From a checkpoint of a small mixture-of-experts model trained on Wikipedia: 16 experts in each of 7 layers, a variant of Adam for the experts.
Below are experts of layer 3 (counted from 0) of a mixture-of-experts language model. Rows are named router (the router's row for the expert), gate (a neuron's input weights, with its number), up (a neuron's input weights, with its number) and show model dimensions 0-127. Each number is 500 + 50 x the weight over its row's rms, rounded and kept within 0 to 999. Numbers have three digits each.
Before each expert's rows: "gets" lists some tokens that make up at least twice as much of what it gets as of all text. This comes from a sample of Wikipedia text that the model never trained on. Tokens count by the router's weight.

# expert 0
gets: " was", " to", ")", ":", " is", ";"
router:451529434364565570502519510489611474539506599524589406523487524464440555492521462471539452420406472469509507495581542492584453511476580544540489422515528489491534475521560535584514521421472496478489560535526466420583476579523496505534504467458444552442503535524575484524505614454509420528554463495473392527445523490638407443544451434481477491510502471501481452480485544505389480508486
gate0:441494479476465554525496485486564497469437621526547506566592457550558576509572504500464341531511503483465519462439478473456547413556480461470552554555448573542467487489522563506497517463489463522524555662622515490537426510459503474413489510452457533546501504483533455513558539526547515520497454534449508526506523505423486512398445480672531480459469461407612500513552510540502471496497
up0:500550430498501533512501482508456476526455485520403479503570465470427547522452519557506550493492477495435557424481449492513470395584549535530561459623504543500510468533492557512508585377505459545536558540613447439516478490504612550445585458505484490544443407411534589552456516477520511486510421463533435583611470542437492433503553431429496615529458554483486500526437493502483503467435
gate1:479511564447464538497472468481477480443557483498614562496550481441441612490547487570557463564422576479527502473478477437553457516560565428532528454482424527426448434537464533416464494578505518523601460481450457494524427480494499373516538466503507450527455447587602465553495495492598485418391463511587447429457537486506500499482526580485466534483458515434451498458492502427453602473427
up1:523505585524545590513537448512588501514467553411429449556494520578485410602486505518471528487451415479411524643498546415558613497498413566527436505562575470511558505473393510448501500533538542513389496548559528492459468474455558509482488584504492516494540566605468499524413533555453497608513478511443478529490538557523468553469453434483483570480524467478467523477474512549503546512418
gate2:504476468428540515495458507529475487474472513493476514602521461470423532530475517401562497516566518538452420462574500459526409519517481405492493437410614498531422528475466530617559549411540495449480554391573435496456591459496527565605412527511483478486467502588495464478564467499491497531505514406479511495464569408482479486557475493463511507407362545486479503462503566566417448512506
up2:445477498490585511535372521550465468541449584526425473547503484460482557448499449471467412592407543518489508479548437453459375495523509461510420523559605588529386541449577582508512495507434550441536498448535462520521468439510537525568464593446447506498519460542547495458451492510479498470535541449474547410566423479467525518552531518466464602503396589522528502524549553529444453456484
gate3:454518546450536518472502515559511480423422546418467536534569530516482509439532461504605400455442445445550531417513527480490504507502537517462521580453532546483463372538636501524480485491455558536524533546504541476505499491508605499506522552499473541517600540435584523614403475509532505519601558428528491521499516515438470439604516416409508456602510548445541556492514521478395521527535
up3:465486426505417505484541492478487473514558457548528545494469357417520462583489494422452546585596511508502521614556525448554468533446473444420396460538499480525492575492454448441547519577544451460531518506447427533463474517468356506467417466481485496569434536510537436378458513515450415536495465549502554439494479497566517478470490575643445528454476508527467464487495471514527467498452
gate4:514514434459495511506493551420589460509490464517545436361479514528478449402535441392549605542532507465449504440607455577476555526503514477549520484439403478538509481632465562591540491469468557567466410547493447536464473515500428540458545532498546509508545524496477448491543537494471531515528494482560535423371496411483494490536526414549507579583517496527565521450493562459444434532531
up4:542464528410503485601491510455590486500527457412467453493517486559535586544535413436491542486484452514550541550544456507487500577432447537475456519406381504537480519492517557547559523419444434469488558429556481549462549507517482454499506422575524634460460487521472520453508451462500450480517512474561546502392550422436487539536541436443571544553492515574475567437468454372447471510577
gate5:459519457434512435509587517404580454543619587564586509540614441441588538508562562450517510451558539443455485448544517495604468585511507486486558474565426555577495541498572511503522427436551469569548502539483524504513422507500423490504520467465478532538483430540486456503584480503445511449541381582577514596518481572461468486516528489528440534493473515476448470471523496446541459403509
up5:471561494400533525452465553557518428435513558458523572437449470568541415521621546598451535501440493495560402573489488531554557522518504489451543499458465501572495472524568496476498452480515533452487599491507460529492464344470500552482480479458488446459546424500547518508434463550570512429456511443536538447471392491561429461529600411491434476422424539541492498538449445563464524451502
gate6:524357447429516498475466512496487494533593497511514592477513523621480549493490472458521550441476473563529546499589534495471498592523477534453416455538597509486561501503537483439469549457492418537469517497664509521499526512523505553551410542521383503548474557442503521535494538489459435482510470492442359495398478434559423524502416492608534504512570456502443522523466459515468435535477
up6:498493489573580479422537504443465514557553466498470544483560532586532463518427502493603594568482538443502493490559497497567565550479533509518491458492568525510476475539548442454509543446501457491448483528423482542535574491424525516609422531610393478539450533475496497455433542528399417542496492522473510486521529469548439484523509554574509530441578481587519524493446410562619562639459
gate7:450489516626533427523518483549597486469507519443468409569465398439517547500493467479432465448533478544561558541440517548433548448405492598554436475486471535580471449429426460590588441528545489450475579506549480516515572541487528520457473528512413519493413516559534542524486537492578468463570474385502445434561464447544466459491462504527500472388404500494557510467483480489435500482560
up7:488442528483447522477465553535437499572518534458459584550535464503513515464437466495535591541468459391412490459459485536514507530526499476481457531533469453543551491585437457480433496409434611529625443528509417538456410504431410519506548495423574495480543451535457508482569480554476504523575537476389465542467524424442515521566516540443456502501586590590516533545510531535587425505576
gate8:524558455518532486501474533445508539459523496515490491525478493478464480563468544403492392450437539507476549420449469369476448414428548487540493447538502480529508490522529513516671518487478466434456537555530560485516519515486623454480494446542470512499444494456521564426562512458569464600567488528496587492612497485373469462451473575559417435488596480485482541444498448519513523547598
up8:496513428550567452441463447491513484496558531469564499533529590438479484460465504443492556485570437526478467494520495549469640529513550448513435495500540470476541400484590516483608454443487622453544615519480653480517568447575456473572571510548518446424494433549456466465556587564414534551498582441510460559473516527490511499550514447463465502462526522508499435557528564546479528518541
gate9:524426535444539435458483485516517394485445597484389549413578532510461496464518509529594557447503434490546567487469451494492504493608488502506535470543561401544534468554424455488500526501480523448473439476513473488539522548468565578516408493470445495447593452526543410574439508517559484501533517343468401526542500507498396557546463513497473543491548417552442466561502539512592498551492
up9:416463471427500544479447434517531570503645440492468555519530382519501546528528568477458545471540538594537414509470552588528469554457497485497531529504440489493425553581511398532516335473524522485519570425454498515464568419541456565533474476466480449399436515507504481459501464424408434468490480519479524528527547398499471476425469486512506501481476534611515583511449524502523462550509
gate10:480476511417404487496524547472461526370621484524502526455564598479437590585517447468597515527565506458504481405411531530450562521488456524508553531512486551530412522614491505473581500587477441472455529478503519453503596424434490517524449523478562427558542557441549485403462517456458518582529508536523441527514550527407496489487440534555486466521549475503527569507539504437578563468534
up10:543436486494594580457554514584536514534523455410452500387604507425367544531443510467483545470527441505443582452487487584501479519514525462561495436454449518581493427431507579457580538462497556491437534486612481465444552505471610494571559540518552525521569476521617496540502491425522434490459470468493465547432540488470452533567460481447537444507557455499591463532443500500520505521470
gate11:528429501444376522507524483495544504429487506478524469545497576542522540349537505414594412431535469502575585474512459440518467526501528458500520498492451523514639465532536478586433510479563505517457593571526543407536483547546484505558473463434446523518505559503523501486474452450575531451564560527478408579456535470498467533483449495465510519403504547507596445409580483416530550538496
up11:521456524466373454496500428454463491549527554453578507475593554407514479446555475467529482534488473473510555490529505491693437485611530578498594442571448515467491527483499523493424619559402540508509494544555444436449555571528456600446474505510454412455418575508498497464506479549479455458482541477474471516476482539539482467581476537517548574478518538456520424425540482505457519501482
gate12:560410468505567559548460503550557496510607510543487414517471491592451508464506541513471527483425498487517395519464546518558534532436469536534506498514422470559438539489483481650498400533504508454487490425559498600542493466552509531545598456501526480487518526535463613518382552400470457498454523443415387526504557449546503474516569459534460431564474459476455487557472584469447504507441
up12:552427454488457447438479434494538478585548427479485461483522471483557525532551452414504481545561536568578536482577444533536496499503510637446501484580539539550416439502518466488617464438510473475553537470537498502513525604623494486554476420470439525489486519618422555479504513418383455459456455456489423436478542529475451448563567528487502500480543539521481465521442453470531583546583
gate13:433508502481545615627505444584604457473390500517510488540530479501455484494545576563507495506385474476585508495490417481550478491417451450499479460496483552450553514525518576608505463443519446564530528495519536533575469437488495465522581386512491591547458467447518536536512456536542393466526550537450416540527553472499546471491563543477380586428504535467512435429503515454489471491475
up13:447528480578535485557471502530417457451456636482369444551495437549495535542522496521588503460462402489453423498467502492529344431515567490524408538564508537548540545408476567511504560450507443509601508429547577483490427511454481563496586461528550483495529454488515575520435468475511500484535505492488510483599532471429472534487521455464408589513525427499496489572499491446547438487559
gate14:531558459430514516503571480465562461464473492495587453455537561560453580606509449524524410434508454489489414451585480494421434488521592557524400523509584574512543487482539457500570456487466481540487522384532552427601472500564600487496488540599534538460573479392561556528514520392583508442500518550547503505517499518418420496576505536433525526496480463504522486489501552477547470546521
up14:531408527531631488494420512430497490552522586485476453465445447356475528473563457630492487481537572477495650380490519567575459508487498456542523488614562467545509418473513553524452490456499538504518481529551475411539571517451470517480422467452436595424478512529495469471395479548421495525571451559515489503475524458539464488471531482529484530492529571532478465489475520428479484463459
gate15:486575570513516485465472549396544475551487468479466524470478543472619473442581437487487503591480425479504500559503575429482572459391523449453528485467600503484529511497510547434541519567536640485524505532505481518479491527497553443378452462487461539519448491517516400506487528550512468484527507434559537500505487490533437405498669537495412455525547545510421552406550548519456547475560
up15:517501441417514531529500500575445486515489515561537462528557469479411610534508483553527468444451461432594548495597469498484430575632491523453438479520407483563427382574566463582500493508509477434457533573521444445537481463546471453624559435490478514510515591497583489439521535444532408462471496504513437491434571554441502499527430488484485514504511498470541505492471470418465615506482
gate16:514514492495372582458602439544482530465432478520471482512507562556492480515598443584580472627592439351534468472484445442469552509492448503543543447525493523516548465548531516439530508508537420508447493525456481491500561483484564438516539502460505584478419518535556608492557419462461525475407566469528472553536571417509589490427504478451460522532491501505500530505592494599463529524538
up16:491479564585546423587494459490504483534498482475453545465471458507455553628534523530467513476475428593501498561487519447523503402609427461406592516528491532472480553480511523431481475642513481558520529578440410495539429536529557472494487502540447459598435544555492575431516539569585471520549485506509526530478510608396449444592467502442490443548518490538442463465556497474526485538545

# expert 3
gets: " ", " and", " of", "al", " in", " on"
router:452464487430532577466489518511520477433385496508528478542475453530494573509438494522583407464525495493531543530484579536546439414510490508529499440592545503528573508468544461479474622399461443416534572551493537499573432415510479534516414424453495475551536524520547428482470553459480390560543494488446518551419524455513360439500463502566478548432525540453523514491462400469409500538531
gate0:423527481533500554475492436493491474532466538534530482552407498545514504543457479533463393602431439538465465476476470507469505438563361530412475529496471522509469628505446524556518545496385454482527413625511480512483441511495522454489460554521536496600458553422498431521526521552548592512422542591576487476486487499506449539488388550566493443503549560396506488456569533504499424500476
up0:478533460498411554593448483456505542453371399570404589502493444561517445471451543431448483585500513483485521499520499454565400476585439610506589475475503589479509580438473543431466582472502473542536470538570492445557490501568551562570500544527544460580526520545482491542438553497509512525517536472516516468543461526433477513547494508453525564529410604479429515483556505599514492554526
gate1:466511528458482519548500546463474424507531466492641526449545489545452550527457485532583425569506564553555516492584484475566428444503483448563437505547440495419496480565424541523443523497528487445504525495466477527541477441525579404529489402489577552648528475527503509529501464560502473438390536535541430465433500537474461471503515637548446556418565517391491497465491517527573534552534
up1:541532497474551550507509400592504568535511605441496533472516424512526413587508530498450606461468413452418511562459576490519659559466455517440558496491572509525496479438524512463580433565437537487378521466528528437428478537483472530564514593446524478515534552495570505464419536513412539583494515493458547539555543497481518541497455399510483523466546440501511534502424476500429507492454
gate2:521502420412517492446417497474413422561506556432453461529482501528457480484546438411567549511524454477502426469546507525487499442399522487491510441510508512434471475501523525551592512460554465486557470535594487437459431459540535529557432463536448504565353509480453497499477466580583531522509481399509561522457500448492523415488485432512476482398443603408509481408570515608460509492558
up2:554437403448490486447371477450444505578471620487429470456541476526481519412514533447454444521521485474568396511521445481530438473407497556530539519558514522438503563446527522463499539567523442523554381440574482486458448472537473581501456543511479512425406487507527610520479480510528557503556523457509561542496465527535630484483506444500567530471445549447587477512541565606508467459510
gate3:480485488471526529536554481516545506433376508446460499508493457496541520504576487459637486479525500473520486394549661510587460517477478513536411525468564537392438461539595504531479531502510577487514478472512554538473631484501526442582472550457528561508566488451590501456414530549469501621576559475572514504509453521479547438546459505422467479532409518470510564498480523542477473539425
up3:544596487498484471429506412513537463496445507461488555490456369528544486457521473533401387599541450510589544490465436575505507479422528494465497471477472516550446568479466434420521472549471423571534482579423465559444488520582530601417412448483434555553491593474490482497559517493520538558468503530478487435444525456586455480440535508516491480556579556512466481494610539566509524470555
gate4:539588506516457554507469525463512486466467428483487458471476453556593467451599505525517522504423562488550455509539536533486533538548575444545492505538449439475541405590425554626542528472612449582470544602502482504438443463460392563548515452478545527524520512554494442533518481507539499473476502413512534496436511504390459512534523445588565594491456587433446456412502578474515484444553
up4:502497468478427527490586509416549467463462418525491422499466425448507567436565429539497477447477426454523432519528498506490566513472516528534484514422449564580436499510564485557541528498572472551417535498458422496408499552522492506482511504565469603324453447544500479534560432419484496484584490496527576618410497512433494494505594448472553470458546488522525538484469441385520515518523
gate5:498499561562531389505598526462527492548585458484599591545567438455489477487566478463440610471494530453533465539564551530563492533546544453507476494556411414581493551533513509462534513501522463550534514442484519570489443420535493430473434470448512522561414409517450514448547470502432482454499365553489540586585459488488470471536552561570566499472482499522556452423539557436416512492475
up5:538447495369476537389540512494457519414517622410466569500466453525488467559527608603434537529503541529517502535527545602547514526542407466500578567509524541581542471540420587489491485464518555539432468512554452491489451433485486499513487466423442557549585446491474493436409564526517526480471393425516493461475475518517458518455566457461542447465454510502454542550448458565482570555495
gate6:389349522467480518533507505481484510406567532542512530504467472531429581442443494539551500455537635493638529598519512525448478530509550605423489535576498483472466495521559522473464572510490466493553552473607447487539549546549494556530446577460433427509475512405518461521468568466564393452543479538447462455476510478494389477494511498520563537505509535403458515461520438498491463486486
up6:462529559498565494536510452466417577532554429562551524490496552461461495460462519537562582610504485432490509520479401472540521526485390572466438533510570428472418455577508519464426519447541484442550448481482389533515469493406508428565440564599426490533448463507485540468424509514379459509562533458463537535500523537544520473540508542479519556486391477530502507446409452453604528540517
gate7:536575409607540466453421491558531546528506495443424455487517463513462553448466456554446587459499412491527600518535544551527492457531440561531548493518404511503499482486480495697533526510421575458495452394508448519490531501447565454422525530461403495518533546510525501528509452528448487508466408423466502478530558530597447464568434526487511497440423472538558521553478538508489486510598
up7:550478526412469516402484544590502541528542502436450510555554510473552501527429519481519452576386490511407501466542561509483542559608470457541492517440517354569552484556462458478523522436537519518551471565532427499464390415506513537490557530480516447460557530514496505450650471488531498519502494487405487570424494446396435489517479487462479569508549486594413457524515478556577529511510
gate8:415517506491519509516517668456545493530515562574560486557492455423482518508496487400520432456459570501488599450393457426448420449419542540517487535567435438544539571552523459515592548476474489487493520519562496512483564427521577514477491507532424538492548561465542454452513479421591532496538523512455478466564468469434479420512587600555486480440599514474514602462520516510528545549500
up8:482427504459517483471498552481533508494530525549569551492502543404420576440468471478493501516543426439428428502504494492471615552415548456517458518583547426467615445468589451502569480461487594524472473450452581526458555441508465513510522406534571456454385488477523492517531524522436537555551439465438529525466571588516502477511466453482490522486438465456508436573345528534434463423495
gate9:473451472535519522454503544541504470466438538581406564423500498536557500462526438519505522401397512537510491566396484430494520415528498481496440550559516493547539560492443490508480530508509448488550507536522503522587449456537531630484301469458490485496579533498574432555600484542518427548570434447572469519548610451507454536528477546517524530571510482515480491528510524491556611531493
up9:494488522506495611539475449494606505454485565486387539645508458455461501441506549473486490561515546569631476512545483559438468559477448501461585506485504418486426538565509437572528479459567498530502625473443518559486517530534488516542552465523570491393365504525496514421520450467411435472498487506521465521465593524469464527475489429512497522590534502564461508441472535448447504569537
gate10:497424556420473456488561488526454501426533518489482483469530487535443610585471463577512449580542523508515542407446601526497577601493476520521528551545511450541473487609504462474476433461450510340476527565463544507549514403511476544571469568461608543522540504451552499447436434436436460583575472504523584602465507477480465483471427409538514476461485553495479541495480447513517461505490
up10:558529489505520519552520492545495530524475468499536528421499525545383498526493537487447664449477546451550591457510508518480527574446486613531536556503498568569466457455529448517541551499532459432489526498569555436353524477487536491495553496487489472484553552537630519460356495497504446510527476384484528510458553455593436582587476462526442492489521522530577526484414537571496501460465
gate11:516436477580427412462594491469513429520502543474534454491473524441454486378552515455509509379538481490608602446500579396524450544544566503506456483545449506502575526516564518436461504483518530414519515559484544453553564503590495569483387466427466545470532563443480486413469514463514393517447528486454499570500447452473385429516446499553499561509601507466533467504517487522476524511516
up11:529455515537346411493475387415451530508490582432456494501531510392626535480505539527440444514549497430471546528474497478543515499531604538488498458508461512508472544455512470492444549523453500426518555518552457403540600575562528562421440528478502419410478538464494500404482473528493421501538526476388531505575437538492498469447472487491522558559493446504487527518511409553466518450412
gate12:540477531547518567491464536533520519516523471549482402532429475562454440491509525533457539445449494554505457490499495448522582455495456592512595466601384465620456533462502532529514497564472463453546428452517485497527494476508552525446530478591535460483509612522510532431377436501539457441391486494512479462549418464559448444409376464567476462491519468426445485570503522489481482511380
up12:523443390521499491527484530472528513562478506499410401512469534422441565488579418572522405505541544567538537528532401447502500494561497515498471531579467556539432536512599492458562482414459445504556463389567527526544583458520556451524510490486459463577470566551499559448497413441442404531541486490480413458461471431534457434549504537586531498568530519493548457481512504489558590505594
gate13:383492539498512623587546528562586472510444500512465395493430518510452475540492565458497497487498520475472496462478537508508476505485459443525474472418471518488568431477515526482507481502460508584447443440514478519574491356458498497485532353574468475635566456497517434476545443512490392503483610456469476494378528437420532496539522580475424530465527550495540496480433466441496436490497
up13:508589608546542499557521516497405527504510510530460541564371470569473506539538498532571486474466416481444443487519489433541348455468489453484462518511525492577552449549451577499527540513504448520511577537508566579466425478458465567471593444569514532496522520507512575552478455480437437525529555528458573477570474586405491542527507416486402531421462470557483492563520493420572429515510
gate14:493550457420461471465524438510543436428471540487549559494592579577512517500445477490561418456464531444614508428543585575498525478516555504517345436552534434498571538481483512510435539412458464577493462544518517560599525462483511503549482549512444520495548472447559522504417590463475467584517449567488486441427483564555419496545536537475448535465451465431506533536545436440540465506580
up14:464539500580632538476462518466448487497542546548491414489415439424474551486592480543534485510522486484379560545547445422554405506476523491541533543528459519552533444566595524537512490532469459427445575478466496419503502519513499555460485534471430607473455535547440505481512429449474491524500445522571400568532548399445529495525476472518523588517567525551459446427387554455453466488565
gate15:460543473514512491483479539482540423476415410525529504467468515492562490519531484450505431539437428534537504534465634495498570473475449564533505450492548510446448501463499499535508505482528647455537474586541503538531433547488526450432440501541484523524459529508449475518457534533569477545533540452548527480542487530524403442565585493561389566516420569468468601361657477521488515496597
up15:503558495450549551504520473549444498507568454563516471555480542504436531523503463471592495464497493407552585448477583485552455501516525434454529474496487572614542447487572469502573528510518461487425497559481505457536524420532477461567480355416426466520521515427607515542527519469430476559467480544506540553404550499442506432504451495440549471380561487391578499446388512508475562533485
gate16:463482580476437583424514499473500464440459567558518459508489406577543512454512521614522502513554447412494389478491486430531520505490430438513353423496536469508524465501484486415472558525463515454443533461516488485539478545628639450503468427445513554434466550529501450546596465421496462528488456554516474565596485539482499518432495471539453467558541450561465494539598460479464523532504
up16:493505517536548501562464543432468428598456474471402502491455467456427563606554492557521625526540402497518518456477491402529461459507527425388485473478488490381501502492529517545527491573470488530531571478562420420452467523454584535456490501521446515592387510571418533458484436485525491548553448485507478469500543508379510470519474509488509457580609475520446478505479590440484538504539

# expert 1
gets: " ", "o", "e", "u", "z", "ol"
router:498558519481528589460540589459594499468409544498492406529459437478456505567482502467584484472546396436500464466497549504545511475447482516501489491509457581569464502498466478508525504379530520452474529549543509514542416519545519418482488453408487522508574581540588522417509568475531417526494536516539514478416485514523415435642409468495465551468458425429533519456403433451426551552492
gate0:399569393501456471536425465507524434416491606567473486566513480521525558478507488529490387535427464525462505525425432480427534415522431521455478510502451551577432603484393515449513456479364439482523492526535510550472531599598522541562466520503491537521537532465566510521521539523539520474498589503579510507523541494495439502535403519597456473458526552392552530470505499446467445524490
up0:464531468449477545568482538531501507534395494559415469546492449481480467559448564493498491472552485505442587464437423469579513414583510505563514388510555544464466564354447498480541469383516509541489535510630568469561468518495505432530546468526534422560522509465460504522481609412522568430500561478474517530503479508430492534502488514383516615551438514447505529464491425551497490537509
gate1:487538487528466504566478530406472485510577420460583531475558484467511616512481475517574504477424588449543408433553468503539463500503537462529480471546459509548413463610430515499465554474602497485476564491491468439534460515506453481465539418462498532565454507532520432527605513496523469456386508483594495460479511458495448456548438574539417596431466443430546475482380543431428562508519
up1:466538542465543501490511412536592484466442622472416495557525502495501387533521465480462518442545508562428566535546492552473623473427429478424486526484592476503543445457523480502525474483501490504431503560533481483466564473538506508497499527418489456438580571522571573496409559525346537618574538490460418475520538444542487516453483383475446473485602539500497514497516478540546464515457
gate2:463586422378483488452453492499495504382507572518488596503537517442523506377525456489571523506511538533485566459492525469498473497506493464412543413469546607474431474498484459595516521453506500419605523428513467444539509508588508471552505487527475425491452560550507494491498443483542435507536437412494499441487552443477523490518531490508438482407450628474471512394464518473372500559567
up2:416505537445491529517382518472530610464474630610476552532503512401523515446473517545401433578487503499515515529551409407521448461458426486536492447469545548521481523463472454548455556470442532537582429558549495479473427523465471490596498582518515484471471508578509558433473522485478450533531486469489470495520426461488556523553544426496475586437369548500504492503431576430467422469493
gate3:471575477526560559482545515473530519477371581470441466537535518412424508491603506490560479403463513448549528452632517557562516578497525495480539512537550512423388429535565529517567544497489560500476479496509529472455447472481546424453474505495448505520561558494597565498420483586506522566562483385474549528444488522514539420605547475440436545513437510485456521552488539486451462587464
up3:462464527535438482531513509494450374504553406514561577476498363541538449451467471471499545586580500540544500561451483444471486507421564528466443478489451532643515504444479455410477553485560470512560555545462431493476571522569436552484373491510465512504472526463481462435539590461561478499371537517462570471507480386504461511540496449596492462535500555513540511471559486519482545467556
gate4:536626397534434542465561502475540472465407476540533461473515509516541462498519491396540560521488474513485481532534441483539584459471568423575376458520392437477548474506459528532512513446652489549510515579503542513477357480521396526475562426463548492570570499565452521520471494564481527461472529531492491487464495478435537521546551483498496621574456516447457514411487518445504501525456
up4:435450529424428486560520571454550470480481414393413535481456462470533546473509431450448509449425384461548509564453493539465464457473456565405501526442477453516532564448501556481610528474501466504418480474500488581461592499472463448489507495600558558435475521485486503467537472449516484483578480436611523538470531575467469519514521538438545525557582439507495591480481454372492427474559
gate5:499514551525504478451560591415465453477480506482605489390476498408524553542542511488440500396524575444465540544498471488569495539518513516453527483574495505552565478458616497469521505475500546487546531571582505525475436463469440529423477577354467510539537457522493511441465601510440548429552401541542500579445442541473457498587556511542469443511458475421506469497491453469400493388509
up5:488494551467515481437507563475396557457524520394510550459464477525555520522505568553492514412455507464511549524479508541596458518513525547415560509525503492539589552370518592421555505538487581502508596490500560515494474436465487528455492440410549496467564400466534493447464567485470556367591480462551604515459393563491473500518567538514471437475514483529479478553517413541414512504549
gate6:508355576402489534524487500442461464500512475441440516519422618439486610496420449486571468489501520471498595510503439517452507536569466515440499450537558562384501457541567546504491540478496432497540512484541473502559545549507544513548411540537432454501484552440502564543402628498483467562480472541405408414444495455478489516387504499524454473471518514458498498552465483432478447486448
up6:456470453509500495512543442533431528469490451532524487461544601443525495485499510555434488436541492459495538489496492501533508558446493593525476486594598511483432436533535422437449522458533521514545460483507410502506571488463606453564416500589405469493421485433452645498513506510404469575540513607415474514470540485474504493567512454553533561469420519510490504576470425519634469525412
gate7:541499491655482466516442548534569524495536498469480369466433406493397442519496470417490529508526468377498523541504472524578505539460421513444404522423423483508466493492469446522528491469527556469495508479495522545485499481558487454488494489538511470471525528578529529538503527498478480516489544475528544467498546513480500469647467422515499452460309472491634537442433444499413515501573
up7:523468571555489493444455600475467567472577551427489479554450504549481490500437541455546656467506502352505485515492539445531513537482480473543435557420472442562554501458431423451486502470473492517594490476517476553440327460544509543511535494504543450436512480537515554449587519490584537529463595480421469506451508495491442534582494411458433503454495501621534496483503545498485534514475
gate8:536450436500488587472477512504565531544565474525514564503519472431395427556539506391524440488419492487484538438393416458484513494457537477533487504525502486575549586498497520573584574433453458391494483446499514474458614553443590493523480516540436560564513616506496483467570540498556536517413438460499605447494468538505458442479533576539485521482602484509533564484457463486497571553567
up8:535454498446487526474514494610556536494609502452545582515489524509441576461455526437537539583586436506449526482496482543486583578493506517448521509515573567411517550501510463469602400487505525507421535536461561448464567414564398478589557457512424468547470512479382469473511565571497515558428450523444439472505502525513528476455555480521510503556522441442463421593448516548407511462550
gate9:431464518476526484396421550577535436466394490515384535472482529534503510475533469476569572460552561475480588543447447481574536497531441469501585520554448486602557543498439482554600463492514532463560515430491492503534473518519588545456410488437523518454551542508533486506563502597589488424523557417513475472536569398503518548526466460575434541455537456503446486517473633472537514487442
up9:451490546432528627512463438596577539438510506494487509546459424480435521494556500543507642500573535548512447513481577491489407582401472495491585574528433445543503532536517502557449417416524554541488526452503494476519549408537455542522495388475562516498472571589505516443496504475424408461536453486473508502473593481384431490525448455475541607499520512493499539479483501445491476552487
gate10:522477571416470541479505499533507540490590377538476491455541538577419528554382442491578407578514455482521491453425511464559551511460480526497545511558489407480466555634439508499495500500493571402504517506579474559556577368490500492400468465487573535571626549478548475454453503470419436514525508489520508553539538486429483491455497524551568538436539524504448494478448493475528452482482
up10:502434508510457436550475524500401502539517455525497483510576522558317474547453482488471507511519469463559573464455498498512505552504483497502530472502517515613529469453485468466581515522543521476484477525620509511425555546459589492549553470447530458570575533512634568538382437494537516467529494472398493575470519499454452539580455518637541514472457480534510494504467529611505604557490
gate11:432510470450436432418610466463474426564534533496518426519495490459470514370582546395554515435537464498594587445392507460494482496479535456592458496506484576529517464539514478490429530466524535412504517513532505453569591464557566543451468552420504491491556618340541492433503473492525454467455521502444475506516483506466496436521473492451464573448468454503586510456524502516536569491519
up11:541491502469380387464511386470456473511586511447527470490509553438578446515541552499484488516546512458523506477458489487536479510642519522530502508463443500487458466532521530502392612518437486503505585538487527493525538540518500575474494567495529428411345540440464403483461492491475566494446504500431493597487442579479546451556533553494522541527444490511625479460483531610513425518535
gate12:474425497583565550459405519526564516540501521471471410485360468478484484496474543517486564514465529475514492582503566420533489533452380500498476551522380385518473463479493548530454606590482484412496547409514502588602523538429540535512531476534557512518490517519478495463400498455500484542480486509505472559551502533577449491469438492530477392488575499420519486504444585513417445512422
up12:549442460525547518481529481545550491610497479468436444448480483535473469473506526508472503552583520508480535566555453630513521505569437513557459596591525496512420442495477491506557533539430437495571492413552504604486528567543613514500458516511462556521433532554451511513578505340444384498446431457445468463470581572516452415523488537500576495475462524495541476493528455530498529534595
gate13:505462499420511624594514432556596453551420506478528478478479553525502473550505511476460541479468499439525479547483510464468463553459528472540449384436488497443551471504481471578533526496516445581481532516458482508603582389426578494484524486488431489564588545489501533413536489504542473490520539501450504424429550406445502420572563558470434577486513522539633493432486448493475392502453
up13:477572462588549497494553547458426461471451512482515477653528471533508436521576509548598449456487489597514448513510406471532359476552496497527510529554553502529498448555457503464514516504538516464529468415549534432472467591534487547523490439545440533500454523475481539597468490507482543546558535515427442534555526545428468531456480431536437526429509524505455424604496632390528442470453
gate14:544578467449540499403494485415454381491546584500486528446510530498533514469471463507593472533459543386528521450501539583521474446522540537516395507485529440521544502479466491500528566576507519572445478434549496549591432566524631521588553480612473502428520469505504521447464568383539459491530454495473473417430497537519476469630506499519439478481471484505523425501544520443512473568577
up14:518514545628540505483475510504477456602505515456536557496525450385474522471551459549497464511478472514443598494545426485576562545489509397543534504498464474552491479587547510564484495492524453493480417553461512487520592504456515445364457454448494607529445499534493463467425446594443434543548440527577458547480519368527519502466608463468478602401534492536470490533496492469507453470431
gate15:466587547533518488440433518446578452534468432505446506502491545504570458525531462461571482613493462469518473559402556478499606514435426521516507498499564530492471508507485533539472494558559660455470474518508522528526478521462565450389425474488494534527529593496464516475490461559527499514503497459544551462550544530549372435560597486476377474488456517467471579391605554520492524472569
up15:510492449510600531519505506610489490492499455589545495488485491478409599498604469502496543426460467443533614433540618506454452527591509507426448451536491553585533415559593478528584495475491488462496539597514463467508480487592482528594481489510444544508524459449556530496529559482434444589552475487548450556382556473490519471481462484504558471398468512456560455553471444520473548543532
gate16:471531556520408524499545450457423467384589551527460539516443576599565480535527425580562440552556495446455469495499465498495475516519421444524484595513499610524579473526520513511427516578514440439449446454552446503536529560491534534555550506390530535569489558486582548497425495532406506583463468451503472528516469403524504459484511565430438502442419481543493452514558439573513459544481
up16:444444507514555529563463528520467429539420461508467593502560473511423532607522532503427566488526453503473500489440528550522484380503435387468471445534492443495495507453378545510545514600443444583543501468567454527507448441462523462525481519540525476644455471615509576448534553500593407538461473553446509448450532564406481527511480535542489534561496477547498469484592524514488562490499